python train.py --routed_scale=1.41 --balance_bias=true --norm="layernorm" --norm_eps=1e-06 --tie_embeddings="early" --train_tokens=1611000000
Below are experts of layer 4 (counted from 0) of a mixture-of-experts language model. Rows are named router (the router's row for the expert), up (a neuron's input weights, with its number), down (a neuron's output weights, with its number) and show model dimensions 0-255. Each number is 500 + 25 x the weight over its row's rms, rounded and kept within 0 to 999. Numbers have three digits each.
After each expert's rows: a language model's description of what the expert responds to; "comes before" lists some tokens at least twice as common just after its tokens as in all text. This comes from a sample of Wikipedia text that the model never trained on. Tokens count by the router's weight.

# expert 17
router:491506430468457493484489490490488521513527514513509513475471530545542518528475537492500464499530519519486510499460502516518515477500442525571492483468502476489491533457466463471469533502519534482498517504500491462500469490435526531457481521490541449518508460520491496528472498508513503541512471468477452501456517473483497499503494527464499442521498531498536499515506501493480511485501526547505458512513502475528553487482487502506455503504498481475480491524517460502504450520482472502509525468487511496528494551505514515497463546509497483506511505508479493509498513490495548514529506520501501554503562478483502488530527504503514459492455484539495530499491519492441499477514551499509479485523443513511502496473465483502543522486540502512499508512493489513487474522539527
up1:468473462482475521502514487502466527498490442498454499495515522505502501490484480492483464501521505501555516476475458551475541495519472502571462538500504491482486467480476520452496481546510462469532509492503476445460470484477511476508483507539475485463516508537532459498466514493502498493541505541526438501507463503488504516479481538488504534514498534519539484503495490500546466487516508485481527527476507482480526477536541503488508496522516509514459508493478485485489527523488485507509494540550519492490515502528480489494510477551434486501530502505521481508527501511528501499520495483509550499530533516449533474510528496472517468502545516499504515485504500523491529489513491472515473535516519502506468449513479475513484493444456529555490469470495499475490446531469510
down1:487491476543525456451457518446451499439519511467469479484486487478493479494503474498487478510504486504461506517480470490460476555534475514527497507538522474541529527488491515511514504543500511483488469476477489513538524515496517473519495481483496490498467489477475488499493530503468576530491529534473523495522533495497546483493509453516450489494511494475493498456485456451510514517479531548497513545496447504478487512530542538480497522506490499517524491496522503483512491495492474490530507542506513562452520450506472486504514508523507527543467481484457537491497507548557513503520538544535512511474505484485495508536521514512508500493533490461485524527500472486528519499522486514464491467506466444504493515532480499519530483509506499462507497502509482503513539474507525
Final piece of place names and proper nouns, before a comma or pipe: Port-land, Toron-to, Baltimo-re, University, York, England, War.
comes before: ",", ".", " |", "\n", " (", " and"

# expert 12
router:494486468489491494498426511510495535498499529473520509455506509548501526535502500502510487567500471467505508500502486510477511502442507534457487495530504520504536486469507504506497498509483510510495451473542492517480458526500516485478497464511479485493525495508510436479510493547445498481503503528468511516517563492512482508480499488479503461502482457522522480453530526525489524477503470525539501537486500451508517457521486511536508451516494458509476496453499500560550492487495429463481471504557484530510527440528465532508531523471495496503501493521509484492517478541492500525481507518543503491526504524498504506491466517501489504489505500488497526487492514505516509450499522544525535507510508481522487532505459491441480515465507564498489532503508533461514510491518488
up1:513497470522495484528491532494478536514483467479500514507508509540524496521515509430505500507525541463501491492501498530479476473489481493500492518541563492527477438500476496532511522562481490503525526511523461494509515495504470511519497535463532493439530514464509479474473511500510477521501507559473469509567508507476516526455494507517483482515487477524473511502475520485516456519505521500489501542499513506470476486501506475509506443491507477495511521510467464506526486476470494525493503497486493540511510492447480460510487455517490515507487471490540511540506499508531520535471489497545497453474507491524527494468480528481507510499492471486488424505467536553526511501472440523504479483494523504494517554512484488482488509472551472497493513455529463482533567497499476
down1:499518493530506494504446501502484502470539492474507505487521472552452486474501558554522510466484470513443497493497518482515495477490520582386505516505475556527491500500504505532523533509476521500479503516506466478473500500498502520529509513495489515514465533515546490486448479509464491467493510499550477497534503509491504470492450456496508529473520528509520485454490527516513496432492494531474478477536499474495531536501507528506488484502477537536462503455506467511508532485547471476468462490506514495473475544496526505508502518456496498515523461503525488494510527512523497513495501517502491494508504485511486495455515499469517475465496497501516481525504503546480590475533471515489474477498519481485499523520489506512484521499508512513494497550506516497493496477522495
Articles, possessives and pre-noun modifiers like the, his, their, its, own, previous, new, plus possessive 's after names.
comes before: " ", "ly", " re", " first", " f", " as"

# expert 26
router:535491493468508522505533440501449494526461511474497513492515488449502525479444492555509509517513511510530516524480516471532544493482513498499461529559516514492533565482484464554516473497474511506495503503467509513501499543496515536506515525522482529521493510503529504423458448485531502497491497505514459533479537456501497493464500498500534529483503472467495470441450487493495486502497489509491469511481488499503517494492515515473483506575468506512524514483499499449508503459473493506479521514452537469542508486506510506539514480497516490499509467531493481494508504514493463471496505500433517496492505492468481482491505507482517517540539485519548470451506474495498496476502479490520474475509538508496486490508524518467484474494523501554524450507544525493504532540495479
up4:523458537467465487460438486470489519553512523482504482556518496491419552485494497469509487505479492487505541491475522485519499500523533491472474541514496472553521517511516460486473526500507522508487459485478491482511469540470523482516471536510509531537488482509476548478500499510510438537498485501504480522493528488484508501481517466539435502533521511496500463485516498500470504571502500509500474490534526446480501497493488528464518513528472516501518506492514506515499469492492487493515499480484488475504435522527494495559506505537520515482488514513546511507529489523507518551510483476512489468517498479488475479495507500520490489523463500504496493467478540535492455532534489486522482519481450476491495464523489505480487502492473477542499437475538506526523545483524509
down4:511482473514482528514470524498461491543526496544547505516514473515503523495463480462558514483474530485495506481522496482460485498522527540487524518491525458512486464463492535466512463513494517488507481555496464516490423508510495497520532490546505523522477475482511495509508489497550505513486481510488512529431494478530424472478519502502529514501570468517494483501485483528496482500446498492511468485519513468502512517474476509445482502497531505529500486510501539492491453505509504495527512513489498512472501493460487492494517540504523459534527523490486504499509491476446544475509471484507537484507528510582461474518479486499489477469534496511489487493541516534478523493524497479494524485497513520538497487504539478514465513515530459489488514494476488504534564505527538
Lone spaces in election-result tables before percentages or empty cells, plus word-initial pieces like t, h, T, Wa starting words.
comes before: " |", "al", "it", "ur", "•", "im"

# expert 11
router:509489514501478526568542532548473517511571528530461467480507483517479519502553456497518525493484517495443504493465497516489510496501533449543472545541551486477527527473544426526512504513493475499514506526505510495490507497519490467536481541464536527478496489459508459486511475509520486530484500510507546500504447514511491471509483468514506528484527517469523497532538491492461522507500480560508506517487459524506473504518488477484462474496476531453483523490511504485541530479529523501490513514508545482469500508478500495487467499529525449498499503462492502548441468491467512491506498471497496494501508501495475497523496551512510519479506517456493537520494521535479487496486503484540488518497476499442495485480503496530453478500488504521521530528491475505544495509497505
up3:513508518462514509465477539507464509485480500503504432531483513573486555526505471492514498497456490484496482439506500503504494513538523504502544483534505502500492539444525456524483515531533495488527523479524534519504472505510480497536501496532467505491498515510492526528514537523488544502485522497482499515510466508468543494524498480501445565485502544501472467499489499501496525511540510480499506502481497479515474481497500489477494521532494530517495505507469501503467521508494518472515523484517532493520515557459511502440517520502465501498511464475506485472566504484486461486455545441500497486460535509467508510515491429524482491478473527480463507528528517505485477513515507493501464516467454489503447517487523503497522540502528505539516523485467519519547459499490484
down3:484524523510483469481485523441497474497493506464459463513477520444508528533505495498497532492474476530512470490496521505526513535512534454487535512493541498494518490510488483558548520519484510497496488467517471505488509519509484504479508478500520495491543529488490537540453471477480503498495481546525535531515449526543533513469508485534474468472527520498483481521453453482515501479525466494480460509475488502511521509501440501484471498550509519484528510520505513466511499484495505518505473504524454492547509511511529527512483522489516482510470490528509526508524483469526528505465509449490506455558523460479483549525531466526476503513509503485503502522488529486519527545448511555467484476487506513477503491455469479454541511511505505463505466496476528490479516557470492
Prepositions and modals right after a verb or noun, such as for, to, from, by, at, can, usually followed by the, be or a.
comes before: " the", " be", " a", " his", " have", "ward"

# expert 34
router:482478487514478551466488489511519507494510504516542495492469544509528550510515491478499520555490518517502479512488480496515505478510462390496473520454478498525516507514478535515490507522498481539537501509515545523484482506517473489452505492510488525519514495535520543474490552501518486508496490508431507520510502488467508522465520457487518506538475468504473458489500492495526495515502516466471425532523515499513502531523499499500518529484505514523456521516498449485486516507512464527466480463528493519542480517533488485478511502514508531502524525535529502482461481487483509507500499464503481510511517528482482501489481515435564477495481503499508496504493512491552513496563485515471487502532469464495493510464475496512490470554520529475513504449483475532513477501448531
up2:517537492503512567509515485545444498518533494508529459493544500545502482523488500479504527498510501507480507475496488526470490498488503471469534507469511469503465502516525539454484523486504511469522496493519521519461470480486524468487472473551492468496516515515470509504496501483476434514462512504484509484511478521515513475503489494554484502484577558521532528496494510470486515498496562467437483486552486531492466497470545482506492507508499490501464492540483466473519565480496485473464510465490511489521504503490488532475494518507518507483501519457497506528501551518517482468526489467484478468495540489492475510481493469529520522512453516490500484544520488546482487489507477471495502499496521443524496504513462438502461517516462519523513534520495492467528533480487486
down2:502504469512525536491481534500415479502518480485551519477509538489498483503514511476494537547492457483484543522510529503465491474511492477485457525500503469499464493518502516519483513477504477537478476510495471538475552499494523538507489521523470499495475505486510502479502484493494471486459513456557493554531450491476504465501536481499476451487508494487448535467532524517499527481537489529482478518543447510455512499469512494468471524487534509506492493540472471523514511516461509497540478497553494501511445491492520496517481511512537511531462530472475500497485498535503492522454491532465456474521487483530492529478515489533472517489479478538513521498518504537522509490510489479485506528490527455458464504490467510514521538521498550535499521489530486506505532494538520
Heading equals signs (=, ==, ===), colons after infobox field names, and table pipes, semicolons and closing parentheses in structured lists.
comes before: "\n", ":", " S", " 1", " C", " P"

# expert 18
router:478516514482503526468498492524483506482466499505535470507493458558527502510451518458508476493479525502493510511460547501537501510441504492493445521528509490529485484487457523542496519514496508501458491473522443507451512500513520488474481462496512515554530514472502519508518558494482478518474556471514496478496453546515465457459512545503468528538508495529545513481455518552519490532515492472506519491501505528482508507547509463494502509515482505537511515467507490532475486481480550513484522487467486498469513491501485434480490497472504557484514522509477536493496509519497492508499548471527534509539506503511476488525477484454476497486508511545501454471493477477503492474495478472533518467505511511550505521507552481519510525488542518518477481500482525488493511531509481
up2:481480510532468491517492494501493514594541471520520498530581548520435481484502514519482514490530467484490490510525464520477512493488523518508521501477496474484551478494519455539498501526493458485513502512488480510459488516508491475513461466474492477477482543484487443487495508539519518482529529507501465525511512512512495524498541550512495498475467524496509494571503531497464498517522484498492492473521511516481507483511502526489511519458530496511492535541452522512496495509437492525498488493512493441513539476504473470492466502468487477461527487488472531496510498478522547526500494468505516514519489485461474560500515533519487507503520519468549561498470440526508491491498481516502474498515476504477496481523494516491495514502486498495529459507507465534522539457501489
down2:516484524504494519446461447514500465498480490532496474474521476496475478489493501519490440515479491484493515494549522478523518519519514534486496487449505506528478482462521505491509518551468527493552519527532453485482509489454505483514495463519495478506489519539540505470510498490529522472492514530519500511495501508500492502520505483494534498548542478527456511511522542490463486491519487519502480531532504519504506537476518522488488495500464500531485484490487466513534509496495477471441505533478524475518461513446485510558487533459464536480468478505473511554488518502542539493523514508499512497521476467501505478497465503491510569450482509538502526523491449506514490509537485475499467491508525469494462528495495474495475483479503513558488514514477486554525481549510568
Plural s and noun-forming suffixes ending common abstract nouns, e.g. restrictions, reactions, drugs, plus whole nouns like work, music, power.
comes before: ",", ".", "s", " of", " and", " in"

# expert 37
router:448466537515498478455516491471518496531494476498462481502483518521488485476526507542537479484502482498498522533498531521545507547480479499492486563512534501497529505504464477533456511478533496499481502520499497499501496535479506472527518495479469499448524492530438473460464471447481512499479500560464466477481517551531480553479485522484495504511487526493482509475478509480470538494504503477532520539473469465505521488495509485500494534516527446504514514491559511529479504501488485482513488498445493521471419482487458515478521482481513489497479471484478497494524479487464539487494497485531542490483476482525529509518494546494553471514530508536482490544506546506510514481489496525474472476506531503516494459503486496503502512497479526466525531518534545531516522482473494
up3:509516533510453537557470529530514495564484478511509474496514544494561500478496496464488548484502512523482457513460478505504490514517484500482484517503511479504485417510531514496494485511511471481465480481503507535490492502475432509507477539514489516487501525500486474511459499488477499503463495566493518491493532531515493487502517521497508520509493473519509506484499505493510500491519542496498485491485491508515479501498476504514466473498522523496516539553516475485575499453495492495502509474496473517511484531475445457496455518454494494430534504490491447496527485475517512504486498491538519464521485482482501480477504503486542501559492469470530502497509450518499498452552497503460466517531515508540513549493431484462533503474520505470482481509513518534503498490482490
down3:496477506493498475561514469592537495529504509500542517467500486501510500520492541495522504530513528498535510430498465493528491468478475463504523530512507533478496445512517495563500488490516512543491503502522508500469496448478478492496478485529498531521533491518529486527510519489483470491486483532471447546461459498481490489491476504481518527476561497529501507499485469492460531495485527534461540503471487461476508526479485561481494500467484475512515508516489478476517511522517502482518511488467549487472492478509513512494472492486484493506490523503470529487485539494479501529468497502485523497457520501482489508504454496538436509478520528491467496531458489516501520516551489507526480474557539533462463505540485472493536526523479518520521490511516512494486492461475482
Line breaks ending a key–value list item before the next dash item or table row, plus mid-word pieces like F-in-al.
comes before: "-", "\n", "See", " was", "k", " is"

# expert 36
router:489534502487514521500509502478511467503523509490533542472511523525502473525488506480475510511497518482518481502473494494512495504489533524496498489486473503451489488481505586495544483489526514506503458449502462497465495535480478484561507501501496499459460542521491524502470476556534505491497511466522491533468495491458478498541434493496492514493511486458514490477468443494454478507471518505556534486507472535473510553482498470477507500483503500520525487466480498543490412469458480554503501509508493520524496485500540489507494537504523497501512495497486516473535508536501469494504461518472511534475526487512459545467528509515502508520514485501509489498468476524470517548536531475489515545505513491530488470464518492483533481505497469509501540468478474524461508524468536
up4:490462510499447499453489504491506508494509468497512506538531469511483497426552497553505515510483500513525466477489508526501477493486511507530536491491521491529480512450457509459489506529539504513547511459512482475495503517479491473477541541513508527483482477523500532567523465489544546495488505492544500480521509488446531486494542513510462471473506526494463506506486474517500539534484460464507510511496461458501452518508538512481499502480510483535497467495497515481477477522499500532534519524524512518533562497491508478522490496503511502483508499518497518461494551488543529502474502478479473519495496488510503467466508486504461449544489508531520462497503460510488470476441494523532477524529506464488510465515538458475540504497517497487523485510515498453515457508460497
down4:482504501479504471440517513476491476498491477503473495501486498481461511498504528524464542500542473545452503488488487498462503550509516471535474521486476493466488500471532462536459455500502468500504487484495493503518533503491516508445534481488475532494489472504497485550528459529461473510568492496501511498487493503479473530514426520502531495467495515504478502542507528578468502481497508448510513484503494497485540474510515501480505523518519510487491480498514514508553493482465504495499499553511527539518544492510492463494533531503513510503488525555499502547498492500514488513509483495491533537515484504487482499490508492458559470506529469536485468513471458481480504473502541499560516521539489544504530489507458470471509477473504481526520530463517499496509443534481506
Line breaks and pipes ending rows in numeric tables like election results, plus capital E, I, R starting abbreviations.
comes before: "|", "\n", " 0", " —", "ar", " 1"

# expert 14
router:530503468474546462515496515501501459495448505491490550531521471505498502541468479520491489481532512500513514461467546475506548505524459502529529462467496506455511487497471492495497496483517492519479541490486534548483512477520476491477485511511462523530479544487504497493514469502521506493492488462536528496506558526501511460516535471521530512478508509490496511517510495518476518485497481509466520480507454513540501500471467521508496475505502527498529491549472529483464457520523464517497496498504507468505527487493468515517508494493499473506493522513553484468529527513502479499524502499496540504519506461518500477470512492521438475502498516556563510539532462465465518488531492478545490468536500490444554472546465486520448490505448554494488490474482483530505522466489494
up0:521528472446467446482491508505513486516506475477499495517497513514475482536527510516505512485507469467542513479463497514486534468518515482462475504460503491507540499459454495490502477525480483471467470490516483529538480536539529493469524471504531513521520543518497551574471532492475469548488474504513475509512517527522528492499521519477496495483476489530494506464505470508540510520479527452518506525491522532464469516488485512461485510537508514541454462516471538493506518518520460554479531501509546524483543502521473510512512519509507453518461486498559528536499525476499496518499479514461563501508493530458522481470523489502499501506497465473535548486490478513516499495468447506528476505479540525519521501480470487502502486512519531531517514467501473524529521469508488
down0:504493466464448510519530469522485494470481492476513484502482519520486495546514473532481488481494551502490472522481467501497533499453485483474521501483494486507494446472478528523516480499496493490510505541475545503440483501504520486473478522523512449490487492506515505492465547522515479464502484446519477498501455482520506508496536467494502527521499482534503451486518435483526538443521483509515473529507476554549471475513509519458529457532498473509496523486481513442494492495501522524471501531488525490522472510464525518534522513511526524499482500478513523516477510489452485464542527508477513497483525499504511484504517530505519574500520503492511545508493523482477508524478564511467522510509548495515526517551518472488523469524485527489513492488445511561488512515530488
Closing parentheses, dashes and word ends within table rows such as scores, records and dates, plus copulas like is, are, became.
comes before: " |", ";", " (", "%", "5", " not"

# expert 22
router:519459496498478496492537508447527480536483483507492495484512482509512482479464524490482481537561482508461496472514525502535465521485489473520453517496496520484488465498488506499494511472513492458494496538520446490472521551517438547460491481484491512505487495481514489528492482517536545482567469507504509476534534506501497503503474462489495445538516522518512476512474484564527513473497478517460494480495492497463491485470507529521496482525489529454480536459468504495456542484520490500469557499513503521517473498491547536438473479474496512513518511508485494531555487537493511476485489523493480489487487536513500509519520562490478499530481504489520531480458486449517481507512504484489522481514498475449470502513478528509513507566524496494517486485538528544499482480496487
up0:536531535461484496474545491515515493511491505451525512485453515537457492487508491450470475517537437474512469499487465511492555477480513497531465504509496485517492484490474500507489519472519446484476485504527461464481506510468491520482489502510451512476529513464481512483546512483536510527479475526503468485537505550485507536529528507509483502490507532525552527500498507498453466522461501539445497529509492532478502497479500503496481470531475477534457490508516541502525563534513421513485471490526504481527546482507486503453476481457518460511480533533523518468502499491499527494454495513529494512485503516498513521485499516515457467542465472474531542489484491496471524489501528533525526509483503508482526479516525498479532511516514476510482532507491475487482510520476533
down0:495515517491508453470510493547508510500491524437526511515518516522520486522498523476536476510486474483499509474473507442506517460530510496534515430516519514493510502475512472486470470460563525496538481541523534493494504490482500490504489445493510452458544496482499550518539497496509479506524527483530506475568486502497529523471412482522464526507515498519474512538495503571490496495497497496491486501503509550578526428472524484520482521517475532491499511503464471540515464481490522473459511489505511498502502480523477490492490477481513500509528474518490513507474490489464539499509504530515489492509488518471488456511479502497545525516505479443493476519488486524530534492558490489501503529494502491503504480511515446533495493491531509488483522499505478490462513504505515
Periods ending sentences before a new sentence, heading or paragraph, line breaks, closing quotes, and given-name pieces like Al, Col.
comes before: "\n", " The", "==", " He", " In", " It"

# expert 3
router:511522500529523496460526523505503512536417457463449500492445495501489486484513538489498463497477488504494480533463502489470538500494539501508483491550516527521505442530503499480509499465520511476509512507510517499508496449472546485459485493490487489460505532506484509513480477509508544515470489449529522485479494470507500490542518497522505421483491481493493490453508494574495515479512490472500473470470482503498508499508497524503524535481489533526504507484507438540508508498508523489481532521516489495489473500516495543511523511512494485479505518505445536531466501489502502491479495510509489456480507490524515507524470494542536534544571521515520512466503488490497516491469530468468454492497539504516483483498470487606480499495489489509504509479454509510500485464514485
up5:486486509507480467502531513506533514521497501507502469526486478531503459484536526509511482505525478498500515476490500486466520485497540463489502487474547476456486499514482472516512502504542497467516521483539483487482517501505506525480492554538465499460504517505533509534493519475498466506475493539517523477486487490496573490519529493527428494483498507529513475482493487482478455538525497485473502566550505501461525482474487477474518510511516505497474484501505546509500517479514529501476486512512524453472477541464511473544491483531504442473494479504556533501467514488511496484445478510494488475495506524462535497480534475495511506532474501519516461504491478545525513452527527540511536567468530450478510476476454522507526456448505509491519521527522461483506487495474505
down5:511499524497502528525485458531506477464509460511517529532496502576539478529462510448561501490520489531509521498494518478512494523504502490482473528509493432500502485443508502501472506549488525468511494523480484482441462522509517540524497534517556506496522499498508519511517486483496516514471488482467484479492486537566440479531485499480508515487499516509524479475460520489517468496503513510488523495471480479542499472506485512508507501512515489442501531478520526552476498510549459493480473540509516519463511498471485501530521463481483459528494497505559467481543532505492461551513512509455528516509512522514519464498508498488484478460493491492467451522523493516446484484524525513520466507476537464522488534463503505493505514484482515519507510510470497512521442504512494
Numeric tokens and digit pieces inside figures, dates, percentages and table cells, such as 19 in 194, 98%, 21 May.
comes before: " |", ".", ",", ")", ";", "%"

# expert 6
router:503466499461514495467510528483509494499479504476469517526495469485518522483437561527499490564508512506507531529532500479502486509496509551484469443512498513495479512480516505514527523439452510494490517460527535490519519512502483519526475476478501457505507472513471466434529489477476498517498504490516510482528501495524537523586497536509507476498465509499521508551496494492548490486503475464508507536465499502450507505505476498488484518479505548500515487480492511516529514542467482458519523507500501507533490505517512507477533499522484483492475496516469488494514520444542515516506553518507462495514458484498522525477481419468499495468514500539498475467497493511462457494513498526492463507470488531514519544508488500515546528470549478493510494507537520507473507506526451
up3:500505498464505530488504525534478496512524522498503525524518453531503512502524464512467424501456509532490531472504470499496474527453513496518509477508501510515489516485527451512493504485569520501503541468516510488512522543482535478499513546523482487498511506453497520515514504516483504494396511521497554499531479489505510516486474459520439498492456525536525515543514488479508501530481508506508487500505481461503519547539493504506485524488498507492476479518486500515496491495516505440495510546492533494546490552512528512477491508490448464480533444519479502501525497501510527459500528483544520486494489533477473476497462458474474509515499513549488494511488498507470474508548489522486503481495475485477486543454480515488510505451535506486521506506494495489472523478567488
down3:485453497503482500520526459430516493502465475490493502528470530493508473500507502533478465478470421490522485472526499496532494517540535483518490501515480493459532462442461557505493484517489493486480452511475470525498526505496525538515521515490508508523489488501537504469505517501489484487501485500489519506483503508537490520487508444498523521509476468494474485490475503527485485523474503510496486516467522516496489521491487498467483489543518524442502456515504492465541507525471532515521494516525476486513543551487506525489527549478526479485461503513487513449499459538529531472485509531466523466527510497513511485564469472514541565503490452479471506499504505443521509470533498547469527532472480508516501562495527509526479538530477503504503475503513512466517510492482502
Prepositions linking a noun to its complement (of, with, about, where, including) and pipe separators or semicolons inside tables and numeric lists.
comes before: " ", " the", "\n", " 0", " 1", " 2"